From a checkpoint of a small mixture-of-experts model trained on Wikipedia: 64 ReGLU neurons an expert, 390M tokens.
Below are experts of layer 12 (counted from 0) of a mixture-of-experts language model. Rows are named router (the router's row for the expert) and show model dimensions 0-127. Each number is 500 + 50 x the weight over its row's rms, rounded and kept within 0 to 999. Numbers have three digits each.
After each expert's rows: a language model's description of what the expert responds to. This comes from a sample of Wikipedia text that the model never trained on.

# expert 45
router:470446477472453522487443522578528533447487532458500467451497516564436514460529462498482505519503550470541363505466414535428452495470574502489490461554419508568436506519484553555378555501527541591480474448530584557482453556532489514529490473393502549524528557489541501491534505516491544509493531488445465608542585449467559497479447515413413584644625580473556501495495602408510483492449
Description: Surname endings. Middle and final pieces of surnames and foreign, especially German, names, such as berg, ham, son, man, ä in Schwäbisch.

# expert 59
router:484445490534465499503451588561494537495476541465490585456543476546513587510546477515459575555515519479531545467503455560504467538442552493543408544521512439542455498486450564551411535428485587501584481479491609512509490563463473474580538599419493528475571550446564373473534480482411497495559524554439575546575529614545517498539551451374456566485512589502477486514450463444464545547569
Description: Word-initial fragments. Opening syllables of split words and short pronouns starting sentences, such as spe-nd, Be-fore, wa-x, He, so.

# expert 24
router:462503455587544483483540382546529538447512522391466461455554566563529584479447421479460474567593598470482470462453438551456408550427575422478462515525469485442396518449460551516504555455574546541562501434425550531477464504523437518494511551473495507557532592471568451460528472555498546466473598553488472525523437519516438499392472526480461547509459556470522543543446511480493450608565
Description: Number words. Cardinal numbers in words or digits, in prose and table cells, such as ten, three, 15, 10, several.

# expert 29
router:507489506437422484547533407514565582448506497451452530484550616542434617461546454418459438525495572444438475463542507583452492529500517520559453451512466542529390468446387478564475525457537595557526520478506519558515400595532424506553461586485550475426539488414471510459511540609466543515472524474445554549583491509501426434515464415472484452490488550523508491523519510450470441559496
Description: Descriptive adjectives. Adjectives and degree words starting compounds or comparisons, often followed by -er, -ly or -time, such as short, high, all, best.

# expert 18
router:486494478428482455598524465492559521498493532535537421471463498563430503483532425557369413509560505393498493448492486519326486522465606433559401514504427383537500462478485515449482504487522535516556492386513546600485433558537505528488488517425509546425515528469560455443479575595478558548592532503454422520522516547480499464525446499509432498479511587490490485492446519458485522543481
Description: Foreign name endings. Vowel pieces and suffixes ending Slavic, South Asian, Romanian and other foreign names, such as -i, -a, -ić, -ov, Singh.

# expert 61
router:512490404467454450533490420524626495491518490473407519378556551565429517423577470541523517531509513496496424459423443522453522519406491458541494475556494496517461522486469547503448549488536572572559508420553563568510419515505442526455525513449551556530540544510558381449500528535503662488560563550468487547584475546570503486462538491476475537485505625407482554553479524496498513550493
Description: Digits after decimal points. Decimal points and digits after them in measurements, coordinates and statistics, such as 2.50 metres, 51.52500°N, 14.6%.

# expert 16
router:472439515474447368587484481521565484489440594494500452407542429557367521507543442512533474541467513420524453434483449566476487600448518504606492439518449509464466458423535526538506502446523551533476484472447506573443500496513418529519465571468521489453647547413511426510535495555482541516515561526514476556467519590521531475505508472518442579453489589483510558552507502469399448565577
Description: Sentence-opening prepositions. Prepositions and adverbials opening a sentence or clause before dates or nouns, such as In April 2003, At the final, During, After.

# expert 31
router:497472448433460484498529507581529510549481485509520478434487452601472532554517492514440508521585524452459437420484434534396436548448554520472438519567439431418519499499456560461472551443522530485507426532590516559480514560481486515550511495532492616438579482507598380483537517518523530542572549558422486513522577533498477417552510434401494598492555599450497549461467496368529474538500
Description: Mid-word syllables in foreign names. Inner syllables of Hungarian, Spanish, Slavic and other foreign names, like do in Nándor, za in Pazardzhik, na in Nenagh; also Maria, Puerto.

# expert 1
router:569515476425473434562543479547527503474423491464478490512525513535502528412639505506507448567484537492509465438384498576498454563436487504494524525618472442482452439370468548582546598441579564574608494439535513573535507517503495554552464490488475578532593542414541467544565452487489579464574525511507465536458520550589475498457527474455445491537529484469467444534447579451479542514516
Description: Scientific word-initial fragments. First subword pieces of technical or scientific words, in gene ontology, taxonomy and chemistry listings, such as comp(onent), Ant(arctica), E(udicots), phosp(hate).

# expert 58
router:465490472565407463488529472552566560487497594393478498515572548551328581523574475502459432518506579493480443482533451524439492557472515496489491482565491475555461429413483553604488572450551552522481561490565499545550508601515428606549542459500535509500588497477577470510498498395492562527528500533419446581592417548522454465460491455489460504574458489488434503490474482510499473504457
Description: Mid-word consonant clusters. Middle pieces of longer Latin-derived words after their first letters, such as P-olit-ical, Manuf-act-urer, cat-eg-orized, ca-ct-us.

# expert 3
router:501420481489478482491500467580546552448488563455517477489498516538514561496534376500457471516439515500505434402518469488442469548470567395523515530527479462444468436489471577521418515398573603507494376428439554558503494521508457551459535567427584562448491576452499441501483569540413566513514503523488480603505523560579525457552454527498478583516514533493539494620409544472472446568550
Description: Auxiliary verbs, articles. Forms of be and have after a subject in narrative prose, plus the article a, such as was, has been, is a.

# expert 2
router:489482402439473500524549524543532491527440576426410433483555494540504546440535462488482457521568532481436495525492447512480459542514593490541484436597456515457485473496511571576462536469478567525582426407524490582490498538485414512468557463428501507420587479473564525449580500545453592539558493515472512589568509553545484500474501424426435592488494523408535476570450518408466618585508
Description: Prepositions and modal verbs. Prepositions and modals after a verb or noun in running prose, mostly to, plus on, at, in, would, could, should.

# expert 25
router:484426454548523487515542530574521547484394492521476496431544510524533497465490495581472395579542499478531503468447428617481418500369555517554477449514440399495463496461516561523436525465494532528602488426471579529495373543466470552500496490510505546481569565459514393516616461498498530558498580574519421545549466575521514467550555494382471538504527526526513498513463532428444462552527
Description: Foreign name initial syllables. Capitalized first syllables of non-English personal and place names, split into pieces, such as Ru(aidhri), Se(dler), Su(griva), Ku(lturstiftung).

# expert 48
router:549390478479444436561472429567582511478497533498503486447547507593458535553506454564553535491581564441543449484548485613467426517444537437481441559594433442490392475410523543620427503502585560521529519490525540538503507547573473475476503582498509560495585471456542379496469556556510489537500475476536528518499533560513471465429529452454484552517429514380455520491458470492439478449464
Description: Prefix pieces after hyphens. Word-start pieces like rec, inc, dec, acc, often after a hyphen or un-, as in re-recorded, well-received, uneven.

# expert 51
router:481466453429500433549469472490539532439432630470442504483481526542455569444506438477512442584613539400497531460562496579432517523431507442494446529503465444488486413439497527582505588444526539553523450500489477558521521523452487508417456490452547587429535614492531472468552482540478541562519495475438535552569500590417457424517527465461522507507496543455531536582514607481394463575483
Description: Infobox field labels. Field and column labels in infoboxes and tables, followed by a colon or pipe, such as Location, Venue, Date, Candidate, Species.

# expert 27
router:500498377554491471567561457548551544511486544521473432399564530536551525487552497532452488553503508479438466467508478601436471589435599457516454483558510520450517466431547565595485523470570568548615510445465551550475473544478475506527528504427520497478605487458515479514492474471488561556580509530488511519528384520547534420450431430496439464419434504478499517628495500404431425459525
Description: Word-initial fragments. First pieces of split lowercase words after the or a pipe, such as am(endment), i(magination), inv(olves), plus table divider dashes.

# expert 28
router:464494519472498440541451447504561532440428604421496529397521499581415602468550429494435447473514453411462508387596464588442500567430497505564470532549467451447474477502510552501478554461548533506542517515443622563507521514516464551493482528501513565465546545486543485475533509463470509500609547583452479551527501466583514430508510470408432600514529509434553562587513511446487563504553
Description: Heading equals and date commas. Equals signs in section headings like ==Cabinet==, commas after day numbers in dates (Mar 5, 1909), digit-group commas, and month names.

# expert 32
router:533452484504524443473531540521522573478505568511466408422506631577446549439463384554511496544607551466508494487551430587467439559476528470434504523540442453418473428437480489593480599478489555488522472556534483552483534548516455529498486496463505495380504558460551499446532506541469557511522502534494431548561468586510490488464511535494397523545594539425590439528412536508424571488450
Description: Plural endings. Plural endings on nouns, mostly -s, also -es, -ers, -ies, as in facilities, districts, units, plus -ins in Leinster.

# expert 5
router:550600455479410499548479527478554555468525584467473462483459524541428506438510430489483506580561567381511496486478450597436425489484565453528433489517455502563358443445432525524444494465531535549549455473481495635542486567531458499545479481456470596441547522467543482457549574492484508427525508475466431513567483562520547436431468468415510513521454518494423526551443569411435485530450
Description: Awards, charts, title words. Words inside names of awards, charts and championships, plus colons in certification lists, such as Best, Outstanding, Tag Team, RIAJ: Gold.

# expert 46
router:448510539558450466545465511514485529482456604489486464457479603577489512437578379473428520532524511395432504439506481577407456492475594471515447517558470510505488502520494481469399517465501542469508472493449552570452419520493477540514481504462528573435518555466573490417441545583461599501496552487398504585629555556442503456492412506472435527452509607497505521543434483441453527520466
Description: Song-title and name fragments. Word-final letters and pronouns in song or book titles and names, such as You, I, God, Love, and ends like Don-e, Jenn-y.

# expert 30
router:562455427489489503529461509530519501412472563394480474439511496527431521503477464469370486528506556457497421467440473548420412564492583492527454485551472560443452471429468550522459524436543550492479418500512574542521458608558440507460471506496543515436564484405581471484533562491397581471579510549496447547487457598511458487480514414521432586478557633485517526556476529472487521557523
Description: Prepositions after verbs. Prepositions that follow a verb or noun and introduce a phrase, such as by, of, with, against, under, due to.

# expert 17
router:551470451483485426500468506501538550407498545543465458472604519557472528468505409527500527630557498371425500476514447504442491585483477432457507540514491509457482387430463516549453601460541566552544465505489498542470496532560435543452511517475528506472519557499531470456490521528493503587488543548493476561571483497446429448488477478460377608530539563426578499546392554475389515523581
Description: Plural and time nouns. Common nouns, often plural or time units, after determiners or numbers in running prose, such as years, people, children, times.

# expert 0
router:553558440518486404555499520568523486453436468540509465424435543526481501467594409462491485540477488358520466435465399537455455566477602479449420528532468436505466491523470499483460594472574515596545451483443483568510483575521482511535457528481540533384582504433584497518568522483474531539525514513475490494583472555486546403575496477483432498520517574514518467493497527426375599515517
Description: Romance name particles. Particles and first words of French, Spanish, Dutch and German names and places, such as de, la, Los, von, des.

# expert 9
router:497521433520502403531526502554521616458493541493439483429526578591477492447498469491428504496518573467543485434494427612506445552402551505561561444535428482421468448456509554530459490455517549487442455434478547549442435586460453535604515594436564530475569578408529475531539529440481533425605490454481512490577484545498434420500514471476488484479540561480531439569448537533438539497504
Description: Opening brackets, quotes. Opening parentheses, quotation marks and brackets before names, dates or scores, plus dashes and list line breaks, e.g. (1963, "Hombres".

# expert 47
router:510495445465451475547553511526553571454417590438444479506494433530454555520503390580513470559544547421503443452479452531445436472379553476581469467504451486437496467451511505457508489475531567466590541508476516611610427572540403464479484508493538520488582484440547444451542474478408552580583537510476456535503461576518543442454452419482479508519507596524504524570536533453443546478434
Description: Location prepositions and colons. Of, in, near, within and infobox field colons tying things to places or bodies, such as District of, Country:, began in.

# expert 15
router:518506529557420514569478483538585566447450546473467424443572522540449569533472419429465481573556545475452540470486439582430523575451544464535391486546469543440485458454477574491482550379587555483514534472528500572448462525425475513492515565486552547490614554451512449530556560449466521534524502510497493605535524507530399458462534469424384602514503555535530489505457507480487543480575
Description: Clause connectives. Commas and clause-linking words starting a new clause, such as that, which, where, when, but, because, if.

# expert 53
router:454485488553454499551527477573601483510499621467463577476543537526399498494560449449514438485504541391533512415496518525442500582443561431521473515536447454452478449486437503496396547416515549540536445498521471575431471581510472516544569580419542488538564501482584413429489446450489529476516547467489468493520478592473521444430435525436457452496538529395473449584465531412428530517476
Description: Capital-letter codes. Uppercase letters and codes for countries, positions or acronyms in squad tables and abbreviations, such as USA, BRA, DF, FC.

# expert 23
router:551510469532523482590502468513551518491415573396461500442512626539503492414532442538446475474468497466503464417519480559454494551447578394553480495556431482423478539490531544489447546479526530589464530465465532542460505512467439557503475482449521532483593495511585341409516497478502627511559522509509457524519522485504431449462441541433517550448522513497483475575439572495407565611497
Description: Single capital letters. Lone capital letters starting abbreviations, codes, initials or math symbols, often in tables or formulas, such as K, L, GNIS.

# expert 40
router:511492494442423480499508479520529492501516507490509504442596493563420480497486491485498481626578568424488490481488430590424449523469546421600470507513421429481441466514535565509459517430620542503548478498530579542533472570580501540468469483432554546534568454539563495412505486560457485475555576529479498543521595528475510468490400481451427564534547550478570575482448541441407577482603
Description: Place names. Country, state and city names after in or United/New, such as States, York, England, Kentucky, Alabama, plus inau- fragments.

# expert 11
router:531490415534433463512501488554523560462496534451416407492614522546449534467557428485427485524572506482480517418561486623489456516418591517546471437554477475473421536430456549496441522397583551491490504464501570586478469558526479549512500563464558491496568515420538442513548507498472554518594469518482458584547496488434397459517481553474494512546531559456561569562486505495449438622474
Description: Line breaks. Line breaks and blank lines ending a heading, list item or table row, as in infoboxes, lists and section headers.

# expert 55
router:547492519551473480492469495528528536484432573477510521356495580563480543427579525529532462515539584409495470487545450571494480517429523525542530567546386498456400472534412608539490529442532541573542476507443565551477474522479463561526450494543509568465576512441513446520511553489479579507520534501558428534535529592418454437403408499418458577512540538436445461440495557464448494516546
Description: English name initial pieces. Initial pieces of English-style surnames, first names and place names, such as Dar(ts), Wat(kins), Win(chester), Richard, Stan.

# expert 36
router:432384413477482434538474459512508491427455492457455413500517593556476601538470378545470539492470546460432538460490402537462468588472521524553493461543400507545499478479488514486418625453562537521517499454477470596511431559482475572545494502510525556485622540484531481465564537504464536581520539502481455542499470574547501507504457462479452556522560510379439575541438484462410464510486
Description: List markers and openers. Bullet hyphens at line starts, plus See, called, there, It and labels like Preceded or Succeeded by in infoboxes.

# expert 42
router:497510503482499517549500356558559570481411499483472443453534483556483490413493477506434404599506492498430506513517478555416463593516553517484484551546472491480448448449508558568473570446541562562577513440488513518526469539485521633527442516434565518483574527405532449460544504498496451468511564524372512479540475579527403419459581447476525507558476481412504545516487508388461524528556
Description: Latinate word openings. First pieces of long Latinate words after an article or to, such as int(ensity), cons, decl(aration), analy(sts), pro.

# expert 6
router:513469514539490425565473476521532592532550531509458540471577531563499525511539481495468495573475548427462526500537441507420413534451577573517442507513452532474461526455433499625442552423562591611527431497472501555483480553485465492428422570475578595552521524494540440535539489409431596523499489597502518545562514527439488524464450412445516523536535607432542568523484505440476484575533
Description: Abstract noun stems. Abstract or event nouns after an article or possessive, often before a suffix, such as age, dispute(d), trade(d), settlement, medal.

# expert 19
router:562469497475482460495530447524495542451556526460477530472571508584460525458511460506447477518504519480412470425519482666454452524448553432561471488498444424489487437503493565542480557503566595551508478446493527518533524548458474564470500523402504485518590563464556471417541556563479621563467532470467452547510507502509456450428519452406430604546438551527473501628459559429395520509494
Description: Small numbers in statistics. Small integers and scores in sports tables, records and infobox figures, often inside parentheses or table cells, like (4–4), (9), 0–2.

# expert 62
router:490420456517461502530539455496615516458517512479450507459504523537396547527555448479427397531553558401516443483538451522484390621455574505566486495474489431502442515494443575493424576459543537526512478488463625555533424532521389552534502550486542510499497500500539502438550518490422574542553531519445536515476479487547491400476528473397435526529473582434428526523445508449474499572575
Description: Articles and ordinal modifiers. Noun-phrase openers after a preposition, mostly the, The, an, plus first, former, previous, early, another, next.

# expert 54
router:431474470557477455507533431540562496489467607441546434541506539559535526515452456558498447514510551457504454398483470549432514505369539483530510473599433443485455468372542569523493587470494518613558431436490532545520460561502471479549519519456489539420511494468513454382514551531480620526530473561526482575550540511455465433505454491415450553553524561530447471493425548436509471579475
Description: Asian consonant syllables. Consonant-heavy pieces inside Asian, Slavic and Baltic names, such as Kh, Zh, Ish(ikawa), Kas, ł, kar.

# expert 39
router:528441515595450467504446490539509576399459511447459467450624496531532557396558463482484465515544556470498410484465507545519498534440540460466494492592466502489447497519465619585466516530511552565583403505471581533434536513517487489572473517481552584478620502450556429475501570521488598496528614510512433522468428509527480483524527470394499570422485533468428511514459578470472450523540
Description: Capitalized word starts. Opening pieces of capitalized names and words, such as St, New (York), Th, Sp, and No before a number in racing or seeds.

# expert 7
router:493520525482401471533540447545538496455533503463447520457515579563442541385536534507424508565570482466524523466474448553483426621408494523576511455524454407461531484415472571583416554427559586483588447529625539545477518568488472533474532579494573559493506490441527459400509496408465579499559465469471486531532554478521520458443471499469460502518522544471509458576437526434463563475537
Description: Infobox and heading breaks. Line breaks and heading equals signs in infoboxes, section headings and lists, as after a statistic before Services, or === around headings.

# expert 35
router:452481457446467493575521453514552581448504527458452501476516565565538583500542406480437534515558577498457517466527453518390483545420545404550454471564479473532487384476513525475434566465603583583500436468562516553479497527503447601470456520462505566538566484447532448439532553558466586552493542471476484517530517636526525484418506549477429533498499528453548517529484493420430485555602
Description: Table numbers and cells. Numbers and first words of cells in sports, election and statistics tables after a pipe, such as 46, Total, MF.

# expert 26
router:544539467453429432516531473492548578453515535462470494468492491555484577413518469517444419508575584388493447423491441518427479547476559490506431518494481481520416491451483473525474583440475554494541556568548540567523446527531445575500433556496488573440499499443586483423473471524395570451470567470414493498625515529537443524501534484449411456467462609481497498508488574457521464606428
Description: Adjective and noun suffixes. Word-final suffixes forming adjectives, nouns or participles, such as -ical, -ological, -ity, -ing, -ized, -al, as in Technical, Mechanized.

# expert 44
router:497468493454468467465524493476578618479471492432500573502598531531494497453539434499532418554519483372533522409462439573438450513376591548471490451540430493490436491491431508517397532442603539527520513477490504556468494525452502577535491540516601570492535518408541421447481527503505518522504568484455483538560461601589555420445457441491434546529490556511515488556452521436438541520542
Description: Row-start pipes and articles. Pipes opening a new table row in election results and track lists, plus the articles the, The, a before nouns.

# expert 41
router:490406473538515476555559456471569527475399506474538464510544570598423545440598435546438404500518547474481598476506493558454447511478551518532440427539416470502428435447471496512478468387517529509525509464419553537527465551460464434536524461450530527518548551474560503471516540534521520573600580576462430519484507554469395489421531522525432556492503493484519477504440589420400566451504
Description: Mid-word fragments. Syllable pieces inside longer words, plus the word man and hyphens, such as imm-un-ization, Di-men-sions, ro-ut-ing, Man.

# expert 43
router:524526476539427488560507438522496533463461488483463476456539530525447481514570448531503459529531576398504491466469436570441500598467520490574428461561455460392447520479405597548421564405509558486559481362469539587518446557455405536472455578422578584522548472510539471477509491503464507538550564593445506572510493505529467520512470458443415540532528536450428476557491533436429525510491
Description: Table pipes and clause connectors. Pipe separators and dashes in wiki tables, especially after empty cells, plus clause connectors in prose like which, but, although.

# expert 56
router:510423449465522447516479448522560530467513484523470461466501431549424531494588531457457560497551504397486496451542401496380513490446545516509473487545460463440495459470417522518465508430519589538490550429553556539480463593536547522496485479480507613491556521449608444418549428542472602499582524545516543533531554570562454541526462413441506542438478512427529477523394585441471597514488
Description: Mid-word vowel syllables. Inner syllables ending in a, such as ora, ina, ta, la, in deteriorating and hallucinatory, often in species and taxonomy entries.

# expert 60
router:475528555503442450534573482526570543450545596465422528499480553561528531440537448563470394572620607430484382442426493571445444541471534464530476503572457456488416499522450549521495577452512558580534525502498514580488457606541459483600425539438525516484550439480498511479570529512421510502485539546535516547451478490501532429440439448486400497481494515494484458499440518474470462571578
Description: Geopolitical name adjectives. Capitalized adjectives opening place or group names, such as United (States), South, North, British, European, Golden.

# expert 21
router:474514514519514449609463481449532540472541549380455523465506559572448584527530449497458373522544523498480514500503474529424459580421504487467431489487454504461399500431423537539391514428517549526500564355428547557498449533505491528528414526497494558504532537483649455475467535520458506555441484554465437522593499554497425534483498464520463492565520546498529463560481581491396536498502
Description: Topic nouns, table headers. Common nouns like film, book, story, interview and their final word pieces, plus pipes between table column headers like Tournament | Surface.

# expert 37
router:449471481529482425564504442494552580437514479506435551498543549561421551462512432446414475521536524477566473421523405559454510520440543487550431501505459492477459475489478522460496606484558568563554500462514521595511456555517410478485473504461578484500569522503613457463489519538513601552513530569518507543594459570489439467494435503389418585545493592404535516563446491456392491510488
Description: Years in dates. Four-digit years and day numbers in dates, following a month or "in", such as January 2009, 12 October 1931, March 14.

# expert 4
router:575532445510443396537520510526507551455547515451510479501472458595478480472499491497488447463532486514451517419440386464439455556425526475550511486587477494484492448460511479545428561427539513527474524414504572549430465600455399493512479555425490597513539578441551474446554578509457525467515516462458491544504524567496497433528545471470437551593447617499512469607431602406437469516496
Description: List-item dashes, non-Latin bytes. Hyphens opening infobox-style list lines (Country of origin, Built, Family), plus bytes of CJK, Cyrillic and Arabic script and some quotes and parentheses.

# expert 38
router:463465488413448400600459437549566581450477525478528419485517492607408612480507489537514519522546583453493501478512490548495393521428562536484503515546422484436459489470505533491448555494466543475504521456535479583468485518556404492502518517410559575402570482437552500530499434452508504484591512552473560588468433490537476519487526506417465508601582557549525535541485531440421522592496
Description: Commas, apostrophes, ti pieces. Commas, colons and apostrophes in prose and lists, plus the inner word piece ti as in negotiations, distinctive, presumptive.

# expert 10
router:500556507491426492595537522541544566418484433436472514368535578533512522475511434500514455453609523436452479451470429519501467482465556515555426572539422405525476410498496519489465513515477556464536449426563522607449471494548454512533467468440522590538585539452509415461498551474467533542584547493492491561535530580563441455483494458481416577432519532452436566551483559419432513494519
Description: Periods and first names. Sentence-ending and decimal periods, initial periods after middle initials (Lloyd J., Emory B.), and common English male first names like John, William, James.

# expert 14
router:535479437488473488509492499535552599451469566486502473359541523593460588447547477571488478512543512434504503399461502498429441586466506449512430475500441470492420501520480519521450481464563546493464552476561487591448447576517423556531497504480516551495519488427547534398440459608455533569547553466449417541456549522499412501539454534400481591449524611404484438489458496528453488511497
Description: Single-letter name pieces. Short consonant word pieces inside surnames and rare words, such as the l in Timberwolves, the r in Spencer, the t in Lippert.

# expert 49
router:481524486509497473446456505502536568443478518477471509446515539553496533504553465567465518581517559450462473456489431548350515495469497537501481427538372518485436476459378540623463573421509561566526479479544658536502508531510463465547442547479549546491534484588558422478516564585423567535474476494543512467540463550470475499513463441457475492495502639428481466540509531459396504512547
Description: Common geographic and everyday nouns. Common nouns after articles, often geographic or physical, such as stream, island, town, water, line, rain(forest), and mi(lk).

# expert 8
router:497490575475499483532532446494516532460437555456454458471459590562446567464590427541458511569533528440512452401453431525412478561467511465472513468570463485468454458469445520536491550369524566513517542490495548550453478536496437464487467511482522625417545516432540382439501532407516498508580531542496481598596437561536429482485533528434421555551472514494421526517421571471453551509467
Description: Table cell separators. Pipe separators ending number cells in league tables and statistics rows, plus semicolons, closing brackets, percent signs and commas.

# expert 13
router:528427449467481497558591512521604581402434529460465428478520562529517594526598454515445510539541604427474484464465475572455483635431507425549463481509470515468447462504476581542385545438520542484547481504469509497456484511530449504498503563473524557433524545497520424471601504503460590458509562522453525530533471500500446463506528498477401582486456588489484575487440603437500549555481
Description: Coordinators and determiners. Conjunctions, commas, articles and quantifiers in running prose, especially "or"/"and" joining nouns and words like some, many, several, other.

# expert 12
router:502472406516419435534614532569518566475451626452505495464473550580442552505523402495442481512550554404499458444520485519382470566474581508536469553502434473525430415488427584514462534449487499487554470505450495540467455530462414441531520541449510568497611486477525451500481531476452554464550530456498512492507446507447500532480510495479412529530481529363490554556469570439395516569467
Description: List and pair connectors. Connectors inside names, lists and tables, such as and, &, commas and pipe separators, as in Bosnia and Herzegovina, Burlington and Quincy.

# expert 33
router:517518464503405472524543395543562602503473522481510475458529577558428538516535440458446367460547584519469400458518463544372460477367587548456484480557502457493448496492408509529497584480483562484447480484532565587483466511515468444446544492570482511491512493437562475469505574500481611544546522499503446525507545566542412527489455432483438485559498517501473517490489592398431503528496
Description: Name middle pieces. Consonant clusters inside proper names, such as nd in Eilands, gh in Shanghai and Burroughs, ll, tt, plus surnames like Ross, Scott.

# expert 57
router:507498443448517438490541533623549479511516578474398516442559514578515518453448497525438454571531525477510495460480440528524368559428578452486468442572419486501440503462538529556527481435493537610522469462481565544478425534556435543506442514509552509470584556480546464506549450492467505491545579563470463507532451457521519465462452417460450505561587565434417561645443502478471490523571
Description: Hyphens and prefixes. Hyphens and en dashes joining numbers or compounds, e.g. third-London, 2nd-tier, plus prefix pieces like inter, re, dis, mid, Semi.

# expert 52
router:527489486418504465490546489528529623462465568444537440468484519543508518521548408553458456487457448504431476418481454560468453589459563443579450464575435411519433424444358551541427591393476558561540468454481580464439470590544433485489562529552549530512527462434506441507547504476558562496527526548458491493538479569441497552511530521439469500475456545523479507601456459486455456547504
Description: Word-initial fragments. First one or two letters of a split lowercase word after articles or spaces, such as h-oliday, br-illiant, te-enager, co, cl, plus table line breaks.

# expert 34
router:540466483438521486531511543548552529412458615477482452455411591549466578497511415510490477487509564422561513417489512539498454550454518456555455539535445461475487454438471478541543556427527545452532436398528492564478472585471464524468446546472458567503554531437580458471548529557470558497483523493459508507512498519557563510456491486443404599513479568432480457563324556467497576581535
Description: Possessives and role links. Possessive pronouns and linking words in biographies, such as his, their, its, as, became, and date-range dashes (1929 – 2012).

# expert 63
router:455433458469471474578452479548620462442448515448529504418507494612472535441472460526403394510512542455462448514501479552443446509458544505491446481557439481527403454504507553507449533441512536481541489500528561568514462559526412575451452496503607581442601472460554472577515531509428519494508459541501497589469537621528432478510496404433459594513491501480527464534414563479447499544554
Description: Table cell separators. Pipes separating table cells, mostly before numbers in charts, results and stats, plus semicolons and biographical words like born, aged, married.

# expert 50
router:497448442512479479509484509504503530471484489497387502463529610543421561448464464488441479529496624380497480426506435509402475482467549484497423547535462529439451429482498526515451582484543615460516425522535547569543481568452401503451443526478546513433536475449549481411556504538453617486495470577505498544568506565527438459411567414470456509447502603497530515550439473449476474470473
Description: Past verbs and participles. Main action verbs and their -ed or -ing endings in narrative, often after was or he, such as played, began, held, landed.

# expert 20
router:494504509510504510576508487485563528445528513460467486470534559606446509476596419437446431487536502443517539488479484550399459536454578526464479559480441424512468448485413555494477584479540570520610545462513580551513425604434396532469487513468611605480533489432482496533528480486438544506508485450539456515598519487457431461422507479476531580544589498432497501567495609451429502519463
Description: Roles, titles, occupations. Nouns for a person's role or kin in biographies, such as director, President, father, daughter, author, winger, plus closing parentheses after cast names.

# expert 22
router:480509503516506399517516463507545558423541543487432480454534510563477619456567468500498467589533536409487538490503389479465471630471455473511458543493484404493456458496424494577451641436538575532603495461459581520540502563504441567493456546386573538493539474480564488499510520431390535445464508518465445518568504545532498474449500496467458473527489593511468536491522584471430444536506
Description: Field and domain nouns. Common nouns naming a field, institution or activity after articles, such as film, school, government, music, football, production.